Weights of a small mixture-of-experts language model, trained from scratch on English Wikipedia: 160 SwiGLU neurons an expert.
Below are experts of layer 2 (counted from 0) of a mixture-of-experts language model. Rows are named router (the router's row for the expert), gate (a neuron's input weights, with its number), up (a neuron's input weights, with its number), down (a neuron's output weights, with its number) and show model dimensions 64-127. Each number is 50 + 12 x the weight over its row's rms, rounded and kept within 0 to 99.
Before each expert's rows: "mostly gets" lists some tokens that are sent to it at least half of the time. This comes from a sample of Wikipedia text that the model never trained on.

# expert 22
mostly gets: " was", "s.", " were", ", and", ".", ")."
router:45 51 59 72 56 58 41 41 44 50 43 37 54 27 32 55 50 43 68 49 37 46 53 53 44 63 49 45 47 45 66 54 61 59 58 39 41 64 45 53 40 68 34 66 47 46 56 47 59 29 62 64 70 59 66 50 56 43 60 42 23 58 23 42
gate0:31 53 63 39 49 61 48 32 57 42 57 72 65 39 49 40 31 59 57 44 58 45 41 48 45 43 65 37 50 50 46 31 48 39 37 50 60 67 52 56 49 42 44 42 55 30 45 51 36 52 45 43 47 45 37 36 43 26 50 35 36 51 48 67
up0:72 62 72 55 55 28 47 51 49 65 41 53 38 67 51 51 44 39 46 52 33 73 54 38 53 62 49 57 58 61 29 58 50 62 47 50 31 40 49 39 49 52 41 60 56 50 49 43 57 55 45 36 45 62 56 55 53 77 66 62 50 56 52 65
down0:50 51 57 49 41 48 39 46 50 41 57 25 53 73 53 51 64 33 53 46 46 49 56 80 44 92 44 52 32 70 59 53 41 59 61 45 54 65 56 59 61 46 40 40 61 59 61 64 54 39 46 63 48 77 48 51 37 60 72 45 24 24 62 29
gate1:63 60 59 56 45 48 86 50 47 57 50 55 40 47 45 51 38 33 52 35 43 64 35 54 58 26 43 50 53 47 53 54 29 73 60 50 46 72 48 52 55 46 44 62 47 50 55 48 50 60 59 47 52 38 58 55 62 55 26 39 59 55 56 67
up1:63 43 82 56 51 64 47 40 42 58 34 71 58 40 43 38 62 35 49 48 52 45 64 45 52 21 42 73 43 38 58 24 26 48 50 50 22 52 44 46 47 54 57 29 53 36 75 46 46 55 69 40 46 59 38 49 53 30 63 73 46 23 52 57
down1:46 66 76 44 49 61 44 48 53 54 51 57 46 51 40 52 96 25 35 36 65 48 48 46 52 39 38 80 30 49 58 51 39 60 63 33 57 73 51 47 27 51 30 50 69 53 46 48 42 40 62 62 46 61 54 51 47 32 50 61 24 77 38 30
gate2:34 50 22 31 64 47 48 57 52 49 56 59 25 44 54 55 52 55 71 40 66 59 47 60 59 44 54 45 48 47 42 39 62 65 78 71 65 52 50 56 36 40 35 57 22 71 14 54 42 17 48 54 28 57 53 46 73 42 57 51 55 61 60 66
up2:48 61 44 57 35 77 45 30 34 37 65 48 50 45 34 58 34 40 49 56 53 60 47 39 44 40 58 54 63 30 50 57 40 50 49 52 49 55 59 62 32 60 78 43 23 48 59 36 54 24 45 48 51 44 56 49 53 39 57 67 54 57 54 75
down2:49 34 46 64 15 58 58 41 43 43 48 50 42 51 56 49 51 39 69 41 45 52 55 51 61 66 40 46 61 86 58 55 40 47 39 40 80 42 67 32 51 42 48 40 62 50 43 42 49 52 50 56 51 55 49 61 40 46 46 54 68 57 56 73
gate3:50 29 38 49 63 57 48 20 50 72 62 42 44 45 52 55 46 44 43 31 68 71 60 69 46 46 44 50 53 64 45 78 56 53 36 29 59 42 36 57 43 73 62 59 55 49 54 24 63 28 57 60 49 57 36 48 61 34 79 67 68 50 49 47
up3:61 54 52 75 50 48 55 81 48 48 68 55 19 34 58 21 35 51 44 60 52 47 42 33 36 38 32 47 35 49 63 56 55 50 41 47 35 55 47 50 40 38 40 48 55 51 48 57 54 32 11 45 45 46 74 61 58 39 60 51 58 47 56 49
down3:61 38 45 54 44 16 48 58 48 47 55 46 49 56 62 65 45 55 41 60 56 36 49 66 26 53 58 39 49 48 68 64 69 38 45 51 57 40 51 40 30 56 45 53 51 53 54 61 58 32 51 50 37 26 70 38 58 42 59 69 56 51 43 47
gate4:50 53 41 77 48 50 48 50 48 49 56 60 66 50 68 32 57 50 42 85 65 52 42 60 49 41 16 25 51 27 25 46 57 39 49 47 48 40 20 49 45 34 69 43 52 18 49 49 30 49 72 40 67 50 56 57 61 50 61 56 56 25 61 17
up4:47 21 57 42 56 47 24 54 22 43 64 10 50 51 41 58 37 34 55 57 45 42 09 25 50 34 64 79 51 52 14 56 39 49 76 29 46 58 44 53 48 57 46 51 50 51 53 54 63 65 38 44 51 65 36 56 59 33 54 43 46 50 51 37
down4:73 62 50 52 51 70 33 40 39 54 45 43 48 68 50 47 54 43 55 65 64 56 38 73 39 57 51 72 43 53 29 38 58 50 50 62 44 88 47 40 69 33 42 50 58 81 78 59 60 34 55 43 51 61 68 52 63 34 29 49 56 55 48 67
gate5:57 57 69 51 50 51 69 52 02 50 42 41 40 53 51 69 54 57 50 42 50 36 39 49 63 44 70 46 41 69 49 39 74 42 36 50 60 63 48 66 50 71 57 59 49 74 68 50 50 68 52 64 49 49 63 52 46 42 84 41 45 39 34 49
up5:35 49 50 48 33 48 51 46 50 45 55 57 44 46 62 62 55 43 43 41 56 38 62 37 50 46 61 58 69 56 53 57 59 34 47 49 41 41 34 69 50 49 59 42 15 29 61 61 67 44 55 52 59 52 75 46 49 50 49 50 43 29 60 52
down5:47 15 61 55 51 27 52 45 58 60 52 39 58 44 49 52 39 64 66 58 45 66 60 24 60 37 51 49 54 53 58 54 35 43 39 67 43 54 50 44 52 49 83 37 33 74 46 61 38 28 45 48 75 46 55 47 48 53 53 43 66 46 59 28
gate6:48 59 47 38 52 48 55 49 82 44 43 39 38 34 53 48 23 65 58 55 48 48 41 76 40 41 29 55 50 55 52 46 54 50 44 46 47 60 36 34 47 44 59 51 44 47 47 65 52 39 48 39 38 47 71 52 55 54 53 64 50 54 38 70
up6:33 40 39 70 59 54 46 65 40 57 42 50 43 50 67 45 80 50 48 52 42 15 69 40 49 47 20 46 48 53 22 53 24 47 66 59 51 42 48 50 34 45 61 50 49 69 59 34 73 55 44 62 34 69 45 50 50 54 60 67 49 41 35 48
down6:54 42 47 69 58 59 65 60 59 52 47 43 41 46 53 49 42 50 58 50 46 47 45 50 47 46 55 48 31 43 65 26 42 48 49 77 44 48 55 49 38 44 34 62 43 36 32 62 52 65 24 57 54 47 30 45 44 49 50 55 49 72 53 36
gate7:32 39 50 83 40 39 51 72 28 48 44 47 48 74 58 59 52 38 66 49 50 27 51 46 40 61 52 47 51 17 64 52 51 49 37 39 66 31 63 50 40 37 56 35 32 56 44 36 40 49 77 52 75 47 37 49 50 40 33 33 46 47 41 41
up7:62 48 34 42 58 59 45 25 71 56 51 34 39 72 57 48 51 42 49 70 39 53 35 53 73 53 49 54 43 47 51 48 54 64 65 42 47 67 56 60 55 68 51 43 40 51 42 67 50 32 56 39 43 44 38 50 75 49 23 46 63 66 56 56
down7:44 33 56 59 64 57 50 59 46 76 49 57 38 99 34 61 54 56 26 47 28 51 63 72 45 63 72 48 52 49 58 42 54 44 56 48 69 67 48 26 34 38 50 29 59 59 49 59 51 43 36 44 47 48 41 44 62 60 47 62 50 42 38 24
gate8:69 54 50 55 50 36 45 57 40 39 50 55 66 29 51 49 47 53 65 46 43 44 52 67 50 50 40 51 57 55 46 52 69 67 60 65 28 51 50 73 37 67 32 40 37 43 55 68 46 84 49 79 58 56 60 51 54 50 50 52 44 60 53 46
up8:57 42 43 56 50 37 46 48 73 36 38 70 48 44 63 39 42 50 53 44 57 65 47 38 38 57 66 49 44 46 59 50 58 59 83 52 43 47 69 50 80 57 57 63 45 40 60 54 50 43 38 83 47 50 52 42 51 22 76 46 44 67 67 41
down8:32 63 33 42 45 45 73 65 72 50 61 49 24 50 48 46 44 50 56 58 28 76 21 59 50 52 60 81 50 50 32 50 56 43 49 54 59 41 47 49 51 34 57 43 39 66 67 63 51 33 41 64 44 48 65 39 78 61 50 66 42 52 45 30
gate9:60 48 63 51 54 74 45 61 42 44 49 55 44 52 59 48 53 67 38 49 56 60 53 40 49 51 49 65 63 41 48 47 36 63 19 63 62 44 35 64 37 56 33 39 41 52 63 52 51 32 42 43 57 55 55 48 52 37 41 52 59 47 44 50
up9:63 53 58 48 42 34 58 34 45 43 57 58 51 39 65 54 49 53 40 58 50 48 50 46 40 53 43 48 31 53 49 63 39 47 38 47 51 63 66 53 56 43 68 70 36 46 62 55 25 62 64 41 31 51 51 20 39 57 47 60 37 48 51 57
down9:65 58 36 53 48 40 55 55 51 61 47 50 53 48 43 53 50 47 62 50 51 41 52 41 81 25 53 33 36 42 38 54 37 57 51 54 48 48 57 48 46 55 63 63 42 51 47 51 32 55 43 54 45 41 51 46 38 52 31 64 50 38 76 76
gate10:45 57 48 31 44 46 55 44 41 36 45 61 62 49 32 67 81 45 36 67 64 49 46 82 59 50 44 48 63 29 55 60 74 27 39 21 48 41 52 35 35 80 60 49 39 51 66 59 40 47 43 48 50 61 43 33 49 42 16 44 60 50 67 18
up10:49 44 25 69 68 60 36 52 48 49 60 43 58 60 34 44 44 41 69 49 10 54 51 24 43 48 21 40 55 53 62 52 48 56 39 59 45 45 59 70 53 40 73 48 56 64 35 41 46 37 56 48 56 44 45 43 52 25 57 46 52 50 48 55
down10:67 66 32 69 59 74 38 63 37 44 45 18 50 29 54 54 46 59 78 24 27 37 39 49 31 41 28 48 66 66 46 67 57 50 44 55 42 60 42 47 38 47 40 46 49 68 43 44 47 51 46 42 51 45 47 68 36 26 51 53 58 36 46 50

# expert 4
mostly gets: " |", ":", " –", ";", ") |", " -"
router:60 53 44 66 59 65 44 33 47 64 30 38 44 38 45 50 81 33 52 58 63 58 42 29 39 63 54 29 47 44 69 54 47 59 57 54 48 52 49 65 47 42 36 64 53 57 70 44 72 50 69 66 46 51 57 61 47 22 60 41 45 69 30 38
gate0:51 51 49 32 57 33 29 51 47 45 50 50 51 46 48 37 47 44 41 56 61 43 62 72 47 46 73 48 86 48 64 64 44 37 48 54 53 54 30 63 58 63 49 54 46 36 43 77 50 25 37 74 56 44 45 75 69 29 46 51 49 29 53 43
up0:39 54 58 51 58 46 62 50 43 58 31 49 74 75 49 43 27 32 61 52 60 38 57 52 48 63 32 37 43 53 69 50 48 70 50 42 43 62 33 48 47 50 58 40 49 37 64 47 54 36 39 74 50 33 50 49 66 61 30 53 51 68 46 51
down0:53 32 36 63 60 50 54 49 40 65 49 71 51 49 68 45 42 48 40 50 32 80 64 40 50 49 36 45 60 49 61 33 42 52 45 47 49 33 44 61 46 41 51 67 58 53 55 58 37 64 49 54 58 52 32 47 45 47 46 49 73 79 47 49
gate1:75 45 31 86 53 52 46 49 39 43 34 61 49 52 30 59 70 61 61 42 38 68 47 44 61 66 51 31 48 57 36 42 59 74 56 46 65 58 72 32 76 56 74 47 62 64 48 53 42 37 38 63 43 49 54 39 52 45 61 52 51 51 44 48
up1:54 36 56 37 62 55 53 64 49 59 63 43 37 45 56 48 43 60 47 51 46 70 50 57 49 61 49 41 44 54 65 59 45 46 44 70 47 53 44 21 57 52 59 44 66 64 47 43 64 27 60 59 35 48 44 46 77 49 61 43 44 47 61 45
down1:58 44 62 40 58 49 41 51 49 49 58 29 52 39 59 44 42 54 77 62 61 77 49 34 51 33 46 61 48 53 39 34 44 54 37 42 48 61 46 21 48 40 65 28 51 76 48 39 49 29 72 45 69 70 52 58 46 51 54 73 42 47 58 48
gate2:54 39 29 50 42 65 43 88 50 51 52 73 54 53 34 53 48 38 43 32 47 60 63 54 51 24 30 31 55 65 57 54 56 67 56 65 72 60 45 39 33 41 23 59 36 21 71 40 55 73 40 34 57 47 44 51 51 37 50 45 76 68 50 20
up2:44 38 62 46 52 57 47 49 61 23 46 44 58 38 77 59 30 59 46 50 57 63 42 61 19 51 76 55 37 32 53 62 36 50 49 48 57 34 50 68 54 39 49 47 23 54 55 30 47 52 54 55 44 33 66 24 56 32 47 51 45 22 65 51
down2:82 20 64 49 70 33 49 54 56 60 47 52 47 59 42 58 51 47 68 43 44 57 48 34 51 57 46 49 43 41 50 51 59 35 26 68 86 52 52 44 46 28 57 40 47 37 49 42 05 73 28 38 41 44 62 51 40 41 48 53 36 72 48 56
gate3:59 65 52 37 66 61 50 58 29 59 50 51 45 43 51 37 60 41 37 43 68 70 30 47 64 51 52 57 45 57 40 47 38 51 52 57 30 43 73 57 43 39 45 54 51 61 28 46 71 45 38 58 17 57 50 52 41 46 59 46 55 50 57 50
up3:47 52 57 80 39 42 60 64 24 66 60 40 27 58 46 56 86 55 22 50 60 44 50 82 53 76 49 39 51 40 48 62 59 48 35 42 56 48 59 34 57 54 51 35 60 55 61 34 64 60 67 47 57 52 48 55 51 49 48 67 63 58 36 49
down3:45 59 39 40 50 61 46 43 57 45 44 42 32 35 61 39 65 46 72 30 50 60 56 92 50 58 45 50 50 44 48 55 44 60 69 63 83 51 60 45 55 37 62 37 24 51 81 56 43 40 46 55 43 47 53 55 60 47 63 50 50 72 61 56
gate4:66 54 44 51 44 46 73 31 61 48 56 54 47 58 52 50 52 65 78 51 53 57 46 38 65 38 35 42 55 74 67 57 54 70 62 54 37 72 36 30 52 34 50 57 68 52 50 51 56 55 42 56 48 60 52 57 47 52 68 82 54 54 49 26
up4:46 41 42 36 51 42 38 54 66 60 42 48 39 78 36 52 57 57 57 49 43 44 44 50 47 53 49 49 54 51 45 46 66 53 52 50 62 76 57 38 55 49 75 39 58 50 36 53 41 53 36 51 35 45 42 52 54 49 46 40 39 70 54 27
down4:51 51 43 40 50 50 41 23 42 54 58 64 43 55 55 65 73 55 50 53 70 48 63 44 40 92 57 50 16 41 38 53 65 49 40 33 66 63 64 50 72 45 38 49 59 35 53 54 58 58 37 52 30 36 54 63 59 40 35 56 50 30 47 63
gate5:50 50 39 48 37 30 39 51 62 49 57 64 54 34 66 40 74 46 51 40 30 70 60 73 61 61 69 45 58 55 54 25 43 55 50 46 56 52 50 66 24 44 56 43 46 52 56 37 34 22 37 49 63 37 48 50 60 47 51 39 53 54 56 54
up5:41 65 48 32 57 60 53 42 51 51 80 68 38 68 67 55 41 53 56 60 33 50 47 23 41 39 56 30 52 52 39 51 55 59 69 43 43 45 50 44 51 58 76 58 46 74 59 55 46 37 39 46 41 48 47 44 45 48 46 50 43 49 49 59
down5:54 68 53 59 62 73 66 76 50 48 39 53 56 68 44 52 49 47 62 87 48 49 40 50 42 54 60 59 59 64 46 64 66 36 53 39 35 60 45 31 38 48 50 43 53 50 47 54 54 42 40 52 34 46 61 20 71 61 48 47 46 64 58 46
gate6:56 99 49 42 60 44 43 53 55 61 19 60 49 60 79 78 52 40 33 59 73 40 53 68 38 54 57 38 50 74 54 48 52 38 52 55 51 58 61 52 60 29 59 72 72 48 31 48 49 46 47 65 67 49 53 55 43 62 26 47 61 55 53 49
up6:55 54 50 57 58 33 55 49 53 50 65 31 70 50 39 62 52 46 50 51 56 56 32 44 36 47 77 26 46 52 44 56 73 39 45 34 41 55 50 42 36 41 44 51 74 50 18 55 60 49 51 77 50 49 69 54 40 71 46 34 52 49 66 55
down6:49 35 47 60 25 37 38 31 74 66 28 48 53 41 52 51 49 50 38 52 51 33 43 49 59 62 46 47 21 54 26 42 51 56 58 37 57 42 77 56 69 48 56 49 47 49 74 54 68 41 45 51 51 41 29 45 48 24 50 36 50 50 66 70
gate7:26 47 39 50 64 39 75 50 43 51 49 63 54 61 38 47 44 65 81 42 49 49 69 70 37 54 49 45 56 53 44 62 57 35 45 18 49 30 53 53 50 66 54 34 62 51 59 50 46 53 53 49 36 53 37 50 70 53 69 49 54 67 39 50
up7:46 44 75 32 63 44 53 30 56 45 55 48 49 51 62 40 49 41 41 41 49 58 59 56 50 59 50 72 51 76 51 56 46 47 55 58 63 53 38 55 51 67 45 50 32 59 48 52 47 58 34 60 59 52 59 39 36 47 54 66 64 45 56 51
down7:64 41 72 57 69 54 58 53 35 67 48 50 66 63 70 51 59 35 58 49 43 45 57 56 48 30 55 42 66 44 43 48 38 61 53 68 49 50 46 43 36 81 57 70 47 35 50 39 50 54 25 60 61 49 22 43 50 46 63 50 46 44 52 54
gate8:47 45 81 69 46 55 46 63 56 46 42 40 51 71 56 48 76 40 52 57 61 37 71 50 58 68 46 48 43 56 62 33 46 58 51 54 32 38 37 69 43 20 76 42 64 53 74 46 48 50 63 39 26 76 26 78 45 70 51 51 40 35 33 44
up8:65 29 55 42 24 62 49 52 58 39 47 32 37 50 45 56 38 49 45 24 56 50 55 69 50 73 61 58 48 48 42 58 45 47 12 47 44 54 41 54 63 36 73 76 78 52 51 54 58 39 43 51 40 54 42 75 79 30 55 44 52 42 19 53
down8:51 56 58 26 28 50 46 64 45 54 44 51 37 59 45 68 52 51 51 54 72 49 49 38 48 43 44 41 60 59 39 67 48 68 31 50 29 42 34 52 53 59 54 60 52 54 48 44 52 50 39 48 47 45 43 81 24 62 51 38 52 50 40 27
gate9:51 58 54 36 46 56 24 51 49 43 38 82 31 50 46 52 53 49 61 52 57 37 50 54 27 51 56 49 53 40 43 41 35 70 53 41 44 49 51 67 46 54 45 53 48 60 78 44 51 34 60 47 64 47 48 58 58 29 48 28 49 56 47 46
up9:46 57 51 30 55 56 59 64 52 40 31 40 50 65 56 55 68 51 56 47 51 34 73 47 47 31 78 40 65 50 22 44 31 54 42 51 43 40 40 40 67 58 45 38 52 65 37 74 52 73 49 50 48 49 52 21 50 39 67 14 50 49 38 44
down9:49 52 48 48 42 43 50 25 62 21 55 50 49 50 49 40 52 52 54 50 37 51 61 47 40 48 35 55 19 38 60 60 81 57 42 75 54 54 54 53 46 47 84 33 52 51 59 45 49 62 66 49 46 61 43 43 76 61 52 49 52 50 59 52
gate10:59 59 40 61 29 32 47 63 43 44 42 50 55 51 71 52 74 41 36 45 38 58 57 65 42 54 45 90 45 58 59 58 44 28 41 33 48 64 41 41 71 28 49 48 25 63 50 54 57 45 50 51 59 49 46 58 47 51 41 57 51 67 76 29
up10:36 45 76 45 61 45 47 60 42 62 45 65 43 73 21 58 52 50 50 68 52 35 42 33 31 60 57 42 51 70 60 49 47 43 53 80 57 47 59 46 17 50 43 45 64 50 72 47 67 57 63 44 47 65 37 59 47 55 25 47 35 53 55 52
down10:51 60 61 66 63 47 52 35 35 55 31 39 50 51 25 59 44 47 53 60 62 53 17 53 69 38 91 38 43 70 64 39 59 53 52 77 71 42 59 45 42 45 56 68 23 45 69 39 53 44 51 44 49 32 50 34 37 43 52 57 28 64 74 40

# expert 15
mostly gets: "ated", "ular", "ments", "est", "ised", "ized"
router:59 48 51 43 61 67 26 48 48 58 31 45 63 38 48 41 50 36 58 79 59 53 47 56 40 51 47 53 40 36 51 61 45 61 73 52 42 63 43 83 31 49 43 52 29 28 56 52 44 29 54 49 42 69 47 42 40 43 49 49 62 62 51 36
gate0:45 64 48 35 50 70 57 45 46 61 54 30 41 51 84 53 43 44 41 50 53 45 62 46 59 60 47 43 60 40 42 53 59 48 53 86 47 56 73 42 60 46 58 32 47 48 59 49 50 56 50 40 65 28 57 40 42 21 47 43 46 44 42 43
up0:49 51 50 54 45 47 67 50 46 64 51 50 26 54 23 21 37 34 44 50 54 67 46 52 53 67 53 44 47 40 50 40 47 49 50 62 57 47 44 48 58 54 50 40 35 72 41 52 67 58 39 30 62 55 48 43 32 43 66 73 69 42 51 38
down0:46 49 55 40 44 32 53 49 41 59 53 53 55 32 48 41 62 54 48 53 50 35 46 42 28 61 47 50 52 26 51 22 37 39 47 48 29 83 52 52 62 25 53 18 64 29 54 65 66 40 51 52 53 68 60 50 55 56 45 67 47 58 56 56
gate1:50 71 40 41 43 38 75 49 64 42 58 52 58 52 59 49 52 25 59 44 47 66 47 58 58 62 29 38 25 44 59 45 54 56 57 40 73 47 55 56 45 63 63 54 46 52 66 60 40 45 52 57 41 57 47 36 46 67 49 60 52 55 47 30
up1:49 30 28 62 53 41 33 48 29 43 45 52 76 51 39 18 68 63 67 42 50 26 64 69 57 52 66 49 38 52 46 31 38 38 29 60 38 43 46 32 45 76 46 47 38 41 47 50 48 38 36 46 56 52 57 32 62 82 68 39 48 55 29 68
down1:51 44 45 62 62 52 31 53 66 28 48 79 49 50 41 33 45 57 56 56 79 44 35 49 45 36 22 40 53 57 50 99 47 50 54 58 43 55 47 51 35 59 38 51 50 41 54 70 63 75 54 28 22 35 54 51 42 42 48 27 62 73 57 53
gate2:54 44 50 50 57 57 62 57 36 48 34 48 46 52 41 62 53 30 33 61 52 49 48 52 49 49 64 65 47 66 45 50 49 42 32 43 43 49 17 50 34 47 46 41 32 64 57 45 48 70 68 55 43 64 46 33 49 39 48 48 42 49 66 58
up2:59 61 49 54 55 57 51 65 42 46 47 16 66 38 56 51 55 45 45 51 27 41 44 55 32 37 49 50 64 43 49 38 68 53 28 33 57 51 47 49 51 53 62 50 48 45 62 56 63 44 57 54 39 65 45 56 48 55 66 49 36 53 52 54
down2:72 47 36 49 53 41 53 49 66 58 49 51 45 62 45 45 41 44 48 46 34 16 85 47 48 43 57 49 54 46 43 51 64 41 42 43 26 50 26 37 49 45 47 50 51 39 56 41 78 49 50 31 33 67 50 64 74 74 34 33 62 52 66 32
gate3:39 49 52 48 58 82 49 44 38 45 61 51 54 37 55 47 35 30 49 29 36 48 59 54 20 51 51 68 53 67 48 56 51 71 82 60 50 77 57 68 56 28 75 50 44 72 66 40 38 43 55 35 47 64 54 66 40 27 64 49 41 48 62 54
up3:75 39 32 53 53 43 56 54 65 57 30 49 64 31 49 67 48 55 41 38 60 71 65 48 42 53 40 42 35 83 59 52 53 36 55 52 37 53 32 26 79 56 54 75 52 34 63 52 55 29 44 49 43 53 40 45 48 48 46 51 58 62 48 38
down3:44 55 31 62 63 38 10 55 61 44 55 41 43 49 63 26 50 58 48 81 59 76 50 59 36 39 56 48 52 62 60 36 56 38 38 33 77 55 60 57 52 61 48 43 58 84 50 66 45 46 52 53 41 40 40 50 48 56 48 46 44 50 63 57
gate4:37 50 41 40 59 54 43 49 48 66 28 50 50 68 40 40 55 44 55 17 65 54 54 53 53 61 36 48 26 32 63 36 55 33 54 40 55 50 60 61 32 45 64 59 53 59 46 74 52 70 51 55 32 46 38 53 68 42 72 31 43 26 51 61
up4:49 63 47 56 23 46 49 41 52 42 37 29 63 65 52 51 60 52 32 56 73 43 52 38 54 45 66 75 57 38 57 34 67 46 53 48 38 77 50 70 43 58 58 55 50 50 69 66 55 54 34 64 51 46 73 49 58 55 54 57 49 63 36 53
down4:32 27 44 45 64 56 60 53 54 49 52 34 46 48 44 36 47 78 29 40 68 44 62 72 12 52 78 46 37 71 66 47 62 49 52 44 47 54 49 38 85 47 61 43 55 55 42 46 58 55 30 58 66 44 40 60 54 50 50 63 55 44 18 42
gate5:45 47 56 43 54 42 29 60 53 69 55 54 51 52 26 53 58 55 67 53 36 42 54 51 43 55 58 60 46 48 41 30 50 40 54 61 50 28 69 48 52 43 42 55 38 50 53 35 44 48 66 48 68 57 49 53 49 58 63 57 49 44 59 59
up5:49 50 34 46 40 39 60 50 61 66 58 40 59 45 41 59 57 50 38 49 24 67 44 39 48 25 53 43 44 77 53 41 33 36 63 84 78 54 53 62 40 67 51 49 60 55 50 61 51 50 60 54 50 66 52 50 59 54 38 24 69 54 52 48
down5:60 58 55 47 53 35 61 49 42 67 55 55 50 61 59 48 65 22 34 63 24 41 46 56 40 26 63 54 49 45 53 30 60 45 51 63 55 51 49 43 51 38 18 37 57 42 58 49 51 61 61 47 19 66 47 45 41 36 37 48 47 28 66 51
gate6:57 44 61 50 49 52 43 88 49 34 50 64 44 33 72 37 34 65 42 48 39 40 44 54 42 53 39 58 45 65 51 39 42 54 37 58 18 57 60 57 48 55 51 51 51 64 50 39 59 66 47 67 51 71 52 52 35 38 62 46 65 48 60 50
up6:65 53 47 53 37 48 32 55 42 26 52 37 50 43 55 43 57 47 36 48 42 45 58 67 35 55 45 70 72 59 45 54 72 52 46 67 37 42 43 42 50 39 49 63 70 69 59 53 43 37 51 51 53 57 53 48 34 54 70 51 54 44 49 48
down6:57 57 58 39 51 59 43 36 43 53 53 64 50 57 70 68 60 35 65 46 63 42 69 55 52 53 30 19 40 40 53 67 50 51 61 55 51 60 54 40 69 48 47 46 27 50 49 78 48 46 25 47 72 54 43 53 35 48 50 51 53 48 41 67
gate7:51 47 68 52 43 47 49 52 50 63 43 59 51 49 50 45 55 39 72 67 47 52 39 44 47 72 44 39 49 38 40 55 27 63 64 41 54 45 62 29 55 41 52 46 65 53 50 53 63 43 49 75 47 54 74 40 47 46 29 70 65 70 51 47
up7:44 39 32 72 50 48 52 50 54 35 38 60 51 51 64 61 51 47 53 65 59 48 60 67 50 51 48 64 47 54 36 29 48 12 57 64 29 50 63 65 51 45 74 58 55 65 56 63 29 51 35 73 53 51 47 14 39 49 49 49 45 53 51 50
down7:69 65 63 50 45 50 54 50 59 35 46 72 55 61 47 48 63 50 52 62 46 49 50 54 41 47 70 11 50 13 54 56 73 55 32 66 39 40 57 39 55 49 49 54 64 50 64 56 57 45 35 56 27 56 59 56 49 62 56 36 46 22 45 63
gate8:55 48 21 39 58 50 61 56 70 55 50 47 61 43 55 33 35 38 38 65 42 50 39 45 60 58 64 54 33 49 32 54 50 42 48 40 35 40 53 40 31 45 56 38 41 55 60 39 38 34 62 18 61 60 66 36 56 57 56 52 42 31 56 44
up8:55 48 53 55 49 48 34 48 57 47 58 57 53 52 53 34 50 48 79 45 38 31 44 53 57 47 45 66 56 86 75 37 48 64 48 74 51 62 46 44 59 54 64 46 31 47 46 35 55 43 45 54 52 47 50 47 67 50 51 53 54 40 45 51
down8:49 45 48 58 59 53 47 63 53 46 48 58 49 91 54 47 23 26 34 53 49 29 55 54 49 52 69 39 42 33 34 62 68 48 32 59 58 48 46 50 50 87 69 50 45 49 47 20 41 54 58 30 46 65 40 38 74 48 38 60 23 31 42 33
gate9:54 49 44 61 38 57 42 61 47 58 48 69 60 18 59 49 56 40 48 56 49 46 44 53 47 84 31 55 36 50 49 69 52 58 40 62 36 55 69 41 47 41 37 60 36 43 77 66 75 37 50 41 55 64 44 57 32 44 56 49 35 30 56 46
up9:43 49 69 49 36 60 57 51 69 53 65 67 37 53 54 50 56 57 36 54 31 44 40 29 52 41 33 50 53 59 42 58 42 59 38 46 40 57 52 66 37 56 29 54 40 45 57 55 62 39 51 51 34 59 50 37 48 60 76 42 57 59 44 65
down9:48 52 47 49 47 50 52 58 50 62 44 49 58 44 50 50 49 73 50 42 65 56 40 67 47 68 47 53 30 53 53 66 29 69 29 54 42 24 54 51 54 35 39 53 31 34 50 55 45 28 68 54 62 61 47 39 55 51 51 37 50 59 52 11
gate10:46 50 77 66 59 57 42 57 56 49 41 42 47 63 56 67 60 44 39 48 52 46 42 50 46 53 45 50 49 61 58 58 67 50 67 28 54 52 50 53 40 44 50 49 35 35 45 51 27 50 45 59 73 49 41 59 53 24 70 77 53 35 57 61
up10:39 51 45 60 49 37 55 54 52 54 47 49 40 48 20 60 35 49 50 58 74 58 52 54 61 38 47 44 29 48 69 47 55 53 38 34 65 45 22 38 46 36 51 53 36 61 53 62 55 42 52 35 39 49 21 37 51 56 65 34 76 43 22 34
down10:50 51 55 45 19 26 46 62 54 66 49 58 54 36 48 47 45 39 55 51 56 60 38 50 16 47 48 38 39 39 62 62 45 52 69 44 52 36 58 45 48 51 45 43 52 35 50 41 63 51 32 48 54 49 40 52 50 81 35 62 69 77 64 49